python train.py --n_layer=14 --n_experts=256 --d_expert=32 --d_shared_expert=0 --activation="swiglu" --balance_loss=0.0172 --balance_bias=false --router_logit_norm=2.0 --lr_router=0.00301 --vocab_size=2048 --tie_embeddings=false --dataset="wikipedia_en"
Below are experts of layer 9 (counted from 0) of a mixture-of-experts language model. Rows are named router (the router's row for the expert) and show model dimensions 0-127. Each number is 500 + 25 x the weight over its row's rms, rounded and kept within 0 to 999. Numbers have three digits each.
After each expert's rows: "mostly gets" lists some tokens that are sent to it at least half of the time; "comes before" lists some tokens at least twice as common just after its tokens as in all text. This comes from a sample of Wikipedia text that the model never trained on. Tokens count by the router's weight.

# expert 55
router:513475495526507533484480485531509487540472490487493450471498493520519483483491536490525534501474533524529550474512456470477499495508521485484527503506529516519539440487550508471493524544496505450459492503529522496490493473514462480455465483532537489490471529472490445510527488463494505514530518462545481493470502527507480484484491519481501536510512520496514543525477484502463525470519
mostly gets: " list", " List", " species", " group", " America", " Island"
comes before: " of", "\"", ":", ".", "20", ","

# expert 27
router:490466513490480527524532512534535458485481521495531539538514489504509460527536482489469479487465483516513503460512514522494521490478499540512478499522507480503505508469527545480485498467497522525518527485499518530507484546524513494482482541518511479472522489459527526511525502512507529440447435493510555490489508529536483516447497476513478481521506478539482527510484549517502521457512
mostly gets: " version", " system", " term", " sign", " critic", " character"
comes before: "s", " of", "al", "ography", "ine", "in"

# expert 92
router:536530520463526501473490472489474503504518498541488503481514471474514485472499476500489457485555515528495478498461506534509534492538523518490495518534519536470522520474499506527468467496517507515500496469469499513480552496509582531534532509530510544512484447498481500477553494484515501524482476501505503512543452498552521523508489474500465482496500505507487469467471517512545474522483
mostly gets: " have", " has", " had", " having", " about", " into"
comes before: " been", " ", " a", " the", " 1", " an"

# expert 142
router:494503555517520504523484497485532515511499484476458437511562491521470514514442515526495516475454476517536513484478501534490502487439493527486457534480505537483504467508484536511481522546468481509530514515469536512502499472522474488463483485512488458491498533485539472490502548485475506513496527506500456475499502524474505510470459501480515471524476497515492482523555481484510479494485
mostly gets: "),", ");", ")", "\"", "”"
comes before: "\n", " |", " and", " is", " was", " ="

# expert 180
router:521473486463522536462474552512508500492549516520484515499490494499488492536487447507454512472469482444483500515505484502501512468460487545505518502492449458533519538479473543464468521475478485491503513506470446516503511500513549542505519482494441488520530490466552475518474510529501509498519486458495476498486476502530503485485485471493483482522506503513512457534508493498523487462522
mostly gets: " champion", " Man", "king", " take", " an", " leader"
comes before: "s", " ", " of", "ary", "ship", "age"

# expert 120
router:440481470506509519484484531477501534509514487488519498499473517518455490541493479508507449479469528526521452530485505502550520500536486514504469515496503487509444456556541525538484512433466503500485545505482544527510492496504477495542512513543535476466507505528494465478474524476475501483513468510528551507496503499488483487490474479527493493487530514460470515504491499484488476518486
mostly gets: "D", "BC", "F", "C", "L", "G"
comes before: "A", "C", "L", "S", "P", "O"

# expert 162
router:511537516493471488493455521527490492451456497516483460560488508491533487488462547541526511532475510476534493485516514502483509501498487497525513452528500506474490552540491505472518494490495516460528527488532492509539556483504552517519533505466510543499523473463499491515490521467488512509495492546486512472566512546503540506509487512489525521509481479510477522512481508458504527496477
mostly gets: "mu", " due", " consider", "gu", " describe", "bu"
comes before: "z", "s", "st", "el", "la", "ation"

# expert 127
router:475513511497503519523518488494481472532509491499517506534488507492524529545472464521539473490445500512531465558499494536504512496499508513524531478557493469515537505486469481468513547494478517482507482502502483530486526532493542473470504445469484510495515495504469494546518519485498500502522464516446526502524488532439480522456472530485486545477489476512466474493508509539514473474477
mostly gets: " official", " William", " Robert", "dependent", "io", " Richard"
comes before: "s", "ly", "b", "ct", "ction", "la"

# expert 16
router:527533506496513495466496528529505500489475499530488516513472499506518477479553512490478493436486519512506466494554544530485522505496512505474482544472498469526491529441524516501484514483555498513548506509472491489512459486526518493449506491463481456536473473528528547499522525487525493499509479537483514498485476448528474484476512500501475546511483505545554507504484499495461494519502
mostly gets: " Ar", " San", " Ber", "fin", "lin", "ran"
comes before: "k", "ch", "ea", "c", "ab", "g"

# expert 8
router:484524476530542534488504525529494500520460502488478510474532541493514505484459558483489488465476457531541540482526518511538464503517478500494486505499460494511480484508501485476529506527445508509469463520488462491530512446503488500504525497520541510495498446461528491488495495485504497522498564485504504487463539491490532526455509487482468528508538532470475485478468538524493529499498
mostly gets: " Born", " 31", " 28", " 27", " 30", " 29"
comes before: "'", " |", ".", " August", ":", " March"

# expert 7
router:453487502532539534472510482508473535525522507476505479482545520538506507460482513434519526510477484470503535523500483535472537528486506496483539512502454488444491555502506480489487468475508528496515504529495502482505470468505501449523521497511546509515516494433536445534494480499511481481493511510485461497510506524490475485496515526513499550489506512475500503534503538542475514491506
mostly gets: "---|---|---|---|", "|---|---|", " ==", "MPC", "JPL", " well"
comes before: "\n", "---|---|---|---|", ",", ".", "-", " was"

# expert 73
router:512513518516485499490523524507529512506495502532462536517516477500473484465466549492502465487466534506483470508511515480501522477506475463471465513516516532511504454539544536479514484521490494523497544523479519502479468473524457521549504458477566502540499495462535494459533491494473512531501513496480476465511457489466519539475499491488496491506486534442474517497477511478455525511506
mostly gets: " century", " million", "0,000", "000", " five", " 100"
comes before: " |", ".", ",", "°", ")", "–"

# expert 44
router:539538511463441510515512480473503523488505484511496495508488485483465526514523508511505528534514455543428525484466489492481518510460500509565494508502566465418499518480513522471498498515500493517489489525501495476468544519497497492514495506482534527515533518527508477471499529524508533492514495457526492551538542509521483519509472494491497472514510485489533502519464517477484510487515
mostly gets: "ception", "view", " support"
comes before: " with", " to", "ly", "s", " of", " between"

# expert 186
router:500468508506534516526451519483485527467503473509493536444501526506516509510507514510498519522491541511468460485490528474515523519491430507464509510525511489519531483501479501524507507560505472503493537512494477499505500507524524538536499505512531517544530542473506448465495507515518511499489459436505493481523482499507484510520486502465525543511521514465481493542462563463480463501498
mostly gets: " same", " another", " first", " new", " last", " early"
comes before: " ", " year", " time", " st", " of", " in"

# expert 161
router:526556499469474505459471515529550503500557519497509485504484532512479517505512490495498474464510479492515531516513510531489496486482492514489468518485495497499494523541478526500516542531489527503540491509527482479470494543508451521492495500532464469451485446523519542522482498468504469474491543499471528492512498537495479509504494536517513469521519456465464447531505536472517552492508
mostly gets: " re", "con", " Con", " person"
comes before: "al", "n", "d", "a", "ar", "f"

# expert 242
router:549515503507471518514495474474505531492493479524470485485516477471549538481519501517514513490478526471498539470496473462491465476484521531533478490502556509474553522541515493470511535523495470531476509463524488498486474477497502512511467455474530515516449516472500487479480548483515510527500436453501532538518526496516474492502489534497528448507494508438486496506492508503480490515513
mostly gets: "one", " people", "ities", "ism", "ure", " history"
comes before: " of", "s", ".", ",", " and", " in"

# expert 252
router:546496520499515519462452510512517476457501495533500525452539510524479496514492493543483521509541481516478538491499496487492519529483515524491460504460497536508482536486495526492471489483499510535536490528492503509485551521519512521504519539520464495488494478476516512513507490522471515494457545561496470531455437502470474535528486538471532487470517461486474460511532505503491489506528
mostly gets: " during", " in", " at", " on", "In", " along"
comes before: " the", " 19", " a", " which", " 18", "ten"

# expert 86
router:459519501506470516476468505492515494502540500511484456514487506476503496522501470502525464511570508481425504490523509473476496486511541455479492460493485504454496533508508512487496465548534506450467483486548464480538521512493533484535483477467530501506508526502505475468484542504486491471520504498514512476453500514486496548512501492516500489490463519465519494543469480546519527475506
mostly gets: "re", "gre", "Re", " do", " pre", " Re"
comes before: "e", "as", "n", "am", "g", "w"

# expert 138
router:516457536515508492444517507504497531472489500489514503459503488549485480519476506539490509499480523519535467482536454502513468494488495545538492486494482460518499520481496512478475515528510490492511478486493504499485509451503494512496470529561466467529520515526518484529461437495479485506493561539546516450454468457470504490481503529494486490494526496528475491533521504485465509476509
mostly gets: " I", " Ya", " contain", " —", " X", " Am"
comes before: "T", "S", "s", "N", "R", "U"

# expert 63
router:526536500498527509451480501508487480478522484473504522515503481508494515522522518508506489497480493491485442467502507516522531490459461457505501466497491506525477505544520486508546490561480519479492467478477498517486494470515464501474512481472501506543486486512538446530481490447447507541534532552503432491533522487478501489517493524492513544524540484492529506507535484481494522492466
mostly gets: "i", " Si", "u"
comes before: "k", "re", "or", "th", "el", "er"

# expert 226
router:516477509535535504492482518509477492468504536484474471450553493490483462484532537533526454524509516491506472469474516500509490507523512522511475505514471525517519526469503488535478534470473550525499546535467512521518501454489524535516489527518489467518508537438532530507459463459497509555522495490537531486486498509480544484487485526469502517519521494466483484487483492487495494471502
mostly gets: " his", " their", " her", " some", " those", " married"
comes before: " ", " father", " first", " m", " own", " brother"

# expert 94
router:467492499514500483488518531474526469547478510506490420497482491464526505522482514565521505455478509496499533528500475515518529487537527507548556560489493524516528515519506509467543524458490501580486507490483518466496527510508491496528456481529521509489515505485484469514521483489495504488494477460530494479519478487478504480515549503505513524493514483461518483478491476491489540492504
mostly gets: " University", " School", " Party", " government", " College", " Association"
comes before: " of", ":", ",", " (", " |", " in"

# expert 158
router:473471488493453518511523503510497515496515495508514538548523532489493508513479486510471529535517481482539518536483530483485484492437489496506543501485484427512486444483538485460540553489526478531494497505448495483510483506453480467503490504507559502515510513503501513511529467505484504505483477481523455471508531524472494495477502515466520480496542485543465465502514499533528509493531
mostly gets: " head", " Ad", "ad", " pass", " West", " North"
comes before: "min", "qua", "ing", "d", "em", "ian"

# expert 65
router:484480519529543525524480521470536493480501543500527470523547545549492501521520529514522511478496480457533498490515489480498462521485519556521480469460446469534476530502467530517492486478462540469532480524514505504523461490490494510482486513498510481539517519456513480532452469484509491513513557515546490480481480521465471470468506530499480483478507504464492489511492481508505499510491
mostly gets: " their", " his", " its", " her", " Mar", " brother"
comes before: "\n", " ", " 19", "The", "In", " own"

# expert 181
router:509474488511528533482518478517499513490529454467513494543514481514455552495498505510491524508519550527508460544502448523490486471484468500517482473465520485545542539522517507527490491496515493520477468483442512512539508453509470525524492503559492506494473525467478488477522503490520481512465510455510512475510494514477469476464514528526537504472488531474482511500488517529473473451510
mostly gets: " him", " it", "self", " her", " States", " said"
comes before: "self", ".", " |", " was", " to", " as"

# expert 176
router:509514518424507468506494560506527465520497502522519519531517533506548479505469530464493540523519486482527507534488505534496538551491500524520543522501501503495477500498497515471512503508478513514498491530559458482484508507473499489491459505440487535495523492492518533499503502556515510476534481503545497506499528526534538479496513513460483532495474478473537490527517463475477491463515
mostly gets: " critic", "ș", "tic", "ian"
comes before: "ia", "ian", "o", ",", "i", "a"

# expert 221
router:521496535533464481505463520553521490456521492516535469503488526484512452484507503491533504493453508496490492515503497517494462507521513527536493491501484487483518489507509511498476498517496502462494503528502552512484495447532471560527493479518483517463492504493492468532475530512465505475522530516447543502455517437473514515519527514536511530510504518491518450545542470488454489483491
mostly gets: " Vi", " vi", " gene", "Š", "М", " Ni"
comes before: "ctor", "t", "a", "ta", "T", "ol"

# expert 172
router:508454499487521514487494492488514518493478501495501486476546522549494493497508551476516516512449514485525511490512532506501484542513501536486489477465488472525510524473532511461460491497480507475521471518542521458542461474531440493461465516497542502504538516516484499539480470464504501472532537521514456471452480535498490478452521537481484477493490533511502510522537517486475512492482
mostly gets: "—", " \"", " ("
comes before: "20", "\n", "N", "S", "A", "M"

# expert 50
router:549527516529482516488534473520512488512454495520513571513513500501446468481468503535507512533519469466473529480518514464501475533466482504503544449474512527494455505502513506481479523468467502497497524503523505504540521526460454517519485531475507492487541508457502490468497484529484528453488536555521490496467478522485524515505518514483496463455481504470505509500511530497502519517513
mostly gets: " up", " mi", " down", " due"
comes before: " the", " 19", "on", "or", " to", "ft"

# expert 187
router:467499492539532528503485498493515477522539514504532502425476446540490457511462511548480486475516494548526522498489489521519484539465506527479493529475489470532463465528500482524541531468471520492443470485469511506494465539477532526486487508480481472526506469486519481518507467507513497513476500460511505481468490503495482481501524472527488519528516468534536508493494499494531502471530
mostly gets: " Port", " pass", " Park", " Royal", " Saint", " Mount"
comes before: "ain", "ing", "en", "er", "es", "port"

# expert 202
router:499478510544477523471491548500480505485480497486508523515519520465524498513474512518516496463475522496527502499493544504480494482463474483473489502519526491519534474513531482471556447532464495503490521543516491496560533493559459515471523517483559471511490476474472462517483478462492498511507533555469493503522460476475512513508472473494500477497505533511464512468524509480468536507486
mostly gets: " Bi", " Ku", " bi", "3", "1", " 23"
comes before: "th", "}", "rd", "nd", "00", "."

# expert 119
router:445488500466498500497499454532471516457438538501514466459533470532474503530492495472506510491502486528503451492487465471503485534498489485501482485492511492517466509502488498504478522463490510453510542510486515487525479473485525435495486512485517504472490492493509481475480530498501530481470502581506513522502536475494472495521468516477521496506477553513506504492514489510490580536517
mostly gets: " f", "---|---|---|---|", "f", " F", "if", "ef"
comes before: "o", "lu", "rom", "i", "ra", "act"

# expert 131
router:510540543478522513508474491504500538483475472578509507454524480483497497466490519525476506525513495530452538472453526512492510496529534531510525501518532543448507540490495505557465465521508493495477474509488515501462537519505533531512515506534501520488501497533485523523496547518497515501510543481496475538475464527517529534483489511474506505479528481493491474513492510457541504499472
mostly gets: " with", " against", " between", " by", " about", " into"
comes before: " the", " a", " ", " his", " an", " her"

# expert 132
router:509518518510526532502463514498521538504493497526468514527539534512525508496454561496534515459468502457530469503526520475479467501475489527446470487525528521498500485517521523501531482506470527543504507548457491511489480490536452498527503483475563495534529511453510533482506486490469496537505521507523497506472481526475511495476514461473536507519510527473484472497538508474495510533509
mostly gets: " million", "000", "0,000", "9", "28", "7"
comes before: " |", ")", "%", ".", ",", " km"

# expert 19
router:495449495516462525466542522558516534502534488503530507455461531507498491494512503538515446539463504499522476478515500486510488491495496432509500470497536542482517516507501470501528509530481486519495487471526489519522503483498492493502479489518456483488475504506467515475496484474465514473466531505532565465488467462505510470514543526531467458476478488516468483484463490505518490497521
mostly gets: " pro", " Pro", " Comp", " dis", " comp", " re"
comes before: "duc", "mo", "vi", "fe", "et", "te"

# expert 240
router:488492491499453491519465514529544507471476481472513497534488529527490521526484514513500492535475526498500476503539496471500455485503495507478473538480501502550509450552515519491501507473500523518520486549458477486525504462510466493489529462498561470510500558509516459489478483510483499440490533521470452518507494483455455484472521501487515472503510516445496516496496526485464508497509
mostly gets: " 2010", " 2012", " century", " 2020", " 2016", " 2019"
comes before: ",", " |", ":", "–19", ".", "–"

# expert 117
router:508489487510536492453447506519525463510490498490480499500507465487536476485495478514510466477525487543535506486479525479500502476501520497480493514533539448533479526490499499513505460489526454475537502498495478559482498512521537464494494461503483541535530510468479500451523493509519529545505471439484523499462480526520501499512532502548485523498537519513539497536505499517504439488487
mostly gets: "aged", " came", " set", " played", " used", "elected"
comes before: "ition", "it", " to", "w", " by", "ing"

# expert 39
router:504413463492496527486497501493545538504520475529545546480478497498515493530478499479503520492494506486491514534522466502485503509521538485512464485488466499516532533469521485479503532539544505529497481503488456482511433479498506521472501458502521505483536451525482484540481461471509462494489524509475507487503513477521481521512525542515509500446534518503484510498512498536468533520527
mostly gets: " Ro", "½", " lo", " Ru"
comes before: "ad", "ck", "ute", "-", "om", "ll"

# expert 250
router:513510490524479512522496467449531466533501464515484503536513471464478452492503511517481508525484512493480539483517512483479521539471499458524497507479490521469523477484517498545541522539493485516509473506485567507496501539507459509508522488544461477509481556480491470502519492483492465476462496504465521497542527527447488507471519506516507509481482516457501539452520530510470515528514
mostly gets: " work", "go", "chi", " book", " such", "hop"
comes before: " |", "ry", "per", "es", "ti", "e"

# expert 220
router:491538531511517462501491500511515498472463505525478533487488482466514522485471538475528476493465533509484468474516522507476489473512496495464498503530534556512513479500536507485517447544482474553486515491463500516509513462494467501486548510468513510538458500482472506488478547458491507543528530530486443510503499465510521545495475506506495505521513535496504542490496520511469545526470
mostly gets: " five", " six", " three", " four", " two"
comes before: "00", ".", "ally", "th", ",", " years"

# expert 78
router:508522477463539464533466473509468519499504497529462464456498455485511518474508512511470455508521514521461483520473500478509528481539498527473523503514506523496481511537460468531485445499535475503506481501501500563491543510502509495539501495509485520484524478519518513490559498490501493515496502465478487511510454504504525566526473474494492534535528500517496495499468524474543462542486
mostly gets: " including", " of", " among", " from", "With"
comes before: " the", " ", " a", " his", " their", " its"

# expert 33
router:518564472478562507504477525489509476465495496504486498464508474455507516480498533523515506519507469511484522517490464492515542517544509529478542498495523547519445504493475497491484459484518504490510471495479535499471546496501489502522490509553455529453512473495511535488536515527482498489498540459519503513488475522481510541536472491496490531541526487472538475496522523490530463521512
mostly gets: " of", " for", " from", " among"
comes before: " the", " P", " a", " S", " Art", " A"

# expert 175
router:495477445513496518469505480551497469484464495492497536493476535474506488519545544516485461536483476464486484480482504487466489511491490486490484476501507475490506517482491465501531468451485532499473486507466478490521503513473525492516529489426522481484543467475493488486500488459492530516480514531492513537505484458525533538480534506551468525475536493549502480511456469511524520525501
mostly gets: " sp", "app", "fin", "rect"
comes before: "la", "lo", "ro", "ub", "and", "il"

# expert 20
router:554527457516474530516489486485522473523486494554519487475476511498483509531511499511531513492496518478529502533513511497491476481512500491543492509458527488487524518535536509478520529501472490485516519526518524457489473493497557468488504546504467494488534475482478487490537570511554523486531472467528519524536530503536498485478489478505501506550478472486484523512446469517469535490520
mostly gets: " role", "ion", "ction", " operation", " development", "position"
comes before: " of", "s", "al", ",", ".", " and"

# expert 197
router:516489509459529512540491531495478495502500529518495480540513506503528531501512410507482459508533512488479485512534513489512531510503562537463508513520513501504483451496489479550459538512525499498519510520512514534503518507501532460488512492523463526481498481502485536467557456472494515485487451501486500529517470519516460534543468501536510492477505493495503507475471505503525456517524
mostly gets: " and", " but", " &", " or"
comes before: " the", " ", " 19", " was", " a", " re"

# expert 93
router:514474477545475487537496459531458485468505497498486485523558492468486516487513476480532501483495550502481491492523478505490509465503469485463519551473514483539536463516482541522476477507528536470477486515473539519507527452540498513506479530516514488527470523525519536541520490475533455495481456503521469490473495516516455524550470472490518501503470506493478508521514501484484493534501
mostly gets: " those", " which", " both", " children"
comes before: " were", " are", " had", " of", " have", ","

# expert 17
router:502497533540508520513517511530476477503512519520506487502507531478521495525513553475520511490488529454537531493506499531473500515482505534508458493515522562513546510449499507474524491539516503537496521478494499496488498515461496485503528519549509516499493491488474475492489467496489476490460481483501519507497544548517511524533493511435527504446523471505465505451519448540459531532521
mostly gets: " gene", "ana", "ki", "ina", "ville", " include"
comes before: "ad", " |", ",", "th", "″", "e"

# expert 133
router:521465519523478501478523528499532493470529545516487525535498511500493457491520525475481470476516532482505478482518485485463471488512514445439498523499470549483551520542524482474473509495518491554521548489556475510485469504505479517481501474478511495494501458482486505489494468515479485470470506482491513518452477464521509501524541524531467454502466544500483508509493488486472503532481
mostly gets: "0.0", " Gra", " con", " pre", " Pla", "ρ"
comes before: "om", "n", "s", "ze", "ve", "d"

# expert 22
router:508538483499479493517520535555497469489522535509489515516476508494508486528507469492490497541481502514494495569520536564470498513526513462472543521503485504452473508504503500474536541492532492499496519510504480479479540491496466498509499443495481558492545454502487536512494500531476525470507487530499511509512496428504508500515521519544482493467511537544525486511503498530490538504482
mostly gets: "par", "vol", "equ", "min", "iv", "vi"
comes before: "d", "lu", "ist", "re", "t", "or"

# expert 189
router:463493513441519505518495460504501493491480454510521515467509445519510507480469478480520526517490446569525450525496496527530516514494481492500471497531514512521433503526495480524496519490480499482526516494542515509482478512480484446492495503464531470449511498522494515481472529532507465532475497526491522528488524492517441462513482516525518489511503513491486548519532499480469514504527
mostly gets: " f", "f", "log"
comes before: "er", "ic", "ur", "it", "t", "N"

# expert 173
router:531510459479478523498546516493548494487519499515515498564506518478497473532479439508484481485515501521470525488523485550532509482537484502503501465481491505500513535540535494489508505508521521525475523528525513550480499495519467465480484488458490466511506485492514519490471501500513549476536474452502486477493513509541487568526497491495484518545547458465507501525533496493539518517497
mostly gets: " person", " represent", " tradition", " Bur", " Robert", "ur"
comes before: "al", "ate", "a", "ation", "ia", "ative"

# expert 211
router:451449508516507479507474539456486545471545540454491450516467533493511514490499479518508485521540514505501496437500496497483472482514524474494530464514524475477494505525481506486488499513511485479464474506522524469499511516505500503495469510486437482514522532511512497489475506511511533494500543525433541513483442523471461487519485516506496448469490499541513467479491496512523501489490
mostly gets: " Ho", " Je", " Jo", " Ju", " Lo", " Char"
comes before: "l", "li", "lo", "me", "n", "t"

# expert 124
router:475441530562504498518482501486528522516476508466466485546504505522512478539550506463512504475506499503525500488498486501525477520493474501490518456469512455492499539499499535543553525511457493496466500478532530481493497472491502493486496513522520467469486539510550503502506481551542482471502512507452532504478500509508475504489466503526500458507476459533463484485501507453469511490538
mostly gets: " Je", " law", " George", " program", " Charles", " war"
comes before: "t", "s", "an", "w", "ff", "n"

# expert 152
router:473461535502496537508486483467525516529502496479498497523549532541455495529497507526483514513527502484538454483503512493503496491487498549510491482493455486510504479498534543495441462516491508437535522514495478504510471464483481493458468484518524510514512497466491474518474489466488503516490530498505468472486441518475499474494529558483487497475484458476506492560533461488519483497512
mostly gets: " again", " built", " located", " made", "]"
comes before: "\n", "/", " in", " and", " a", " by"

# expert 74
router:484466520509523513449464521523526476481482510474498516486508509538482542508500501488540535497505470474503554500486498556514465484510492515498549495462474476530485500458491534522536502512466495457510482497542494469518457459498507479527496454522506498464514538481511496503476527461458499509491558504540494506508468529488508481521539530508491478491529489504532485519539470451526492495497
mostly gets: " w", " D", " W", " Per", " O"
comes before: ".", "hi", "re", "'", "il", "el"

# expert 153
router:543527519511530536486479534470493506507518515499500494518518546522506556525498519477469548490503535488496467510509450474501516508502484512495509450518475457529525531450496533475463522487487526494489509538471472522543494481479520532506514511529514510532515506485521490525469486496503503474466484479484508504475478533484476517493526537420511536460527492450477477509509530490516482457496
mostly gets: " describe", " early", "ن", " other", " served", " following"
comes before: "s", ")", " 19", ",", " the", " a"

# expert 235
router:495417487476490488526468460469518473512523474479501440488447488516491495505506538508473474470505526487486468533497475506516546490465530531522480538509517504541538532514527487474500486480529473490465481506480464512510526489504494453500448488479497504488486523505505467496527512471500539501481521455539541530504520500531476500512500481506497493533500531475534492518455466533494517498496
mostly gets: " World", " region", " Division", " world", " European", " Group"
comes before: " of", " War", " Cup", " Championship", "al", "."

# expert 154
router:508485462485471523480497527525508499509512479500507446490459505518505500487563446490495479536489503471460474530507552547481504514509522400499483496539543533446485552462534504469530480527523490505515493473498490516523483506497509509502503506479456517487505500537490470473499506494499495502517530524483548502515499476538508492524487488488477472515485519521483459523499489526471508500497
mostly gets: " se", " Se", " re", "Re", " ca", "ju"
comes before: "con", "c", "ven", "cur", "ni", "mi"

# expert 232
router:483465489531520480497459489480474484491512497502488538499471524499493510465495471459497505515548493474447481510492494464497451480486537498507515480504527471488526493555513459471501525525499511470469468495509520476502539492466487541444504498479527548489461496529487459507525490510480495512488546471483541513474483489484515459495538508480523499525490528531550524513458470520474532465513
mostly gets: " po", " Po", "les", " Sea", " Do", " Mi"
comes before: "s", "li", "int", "lic", "w", "st"

# expert 134
router:498527500468507500457483564513496474530544549510562536497494537511514472518500530537504493508525461518525471457507494520487526515490554494545467508542494483498496480524476498475518515467499539502499520520485468478501482540540476510511465446505554475528506490503504485520493501497538463536496457453476492513478515513495495469498498524502496497494526506496503461515512487476477488515451
mostly gets: " John", " young", " Black", " Pat", " York"
comes before: "d", "er", "n", "st", "ard", "ton"

# expert 118
router:504506511472550480492466456505511473462529513500518507468453499518498523514518494457487514499530457496524468469494453516514505446462478507461518459497461528513471520548510523517454502483497507487533522478549516475500524503549514482487490471491519522490471482512477507521491499516475512463513465461484518489477462475465524506535503493503524503457463525499467495501536470462475526520511
mostly gets: "if", " artist", "on", " Con", " when", " where"
comes before: "ic", "ent", "-", "y", "|", "or"

# expert 75
router:475492465501477527457513507542494511529503528505459552535515545508523473479475477475523515525533470489493497514492513466489494464530458452501538503533473502550446500473530482521473521447503493471531472509480496491466506530479465506486488507484521517500531540472484502501476482460481522534496506498521465479479479509506530510518475511500483445495487530506510508521499548473530542524512
mostly gets: " w", " help", "w", " d"
comes before: "ing", "or", "w", "ent", "ri", "ro"

# expert 130
router:452472517507483515494481548492485502511509513505490547451490463512470522454456486525462512522484498516507489551520545523508532479470513514468518496499512470558492490443505530476485498493528498496509527504451460518474544496493495501519462469508526517518545498481506527462513483493524493492441466465489495497484460514525533492496509503514528526468538505468517495506518543527529497493510
mostly gets: " held", " announced", " published", " wrote", " established", " released"
comes before: " by", ":", " in", " the", " a", " to"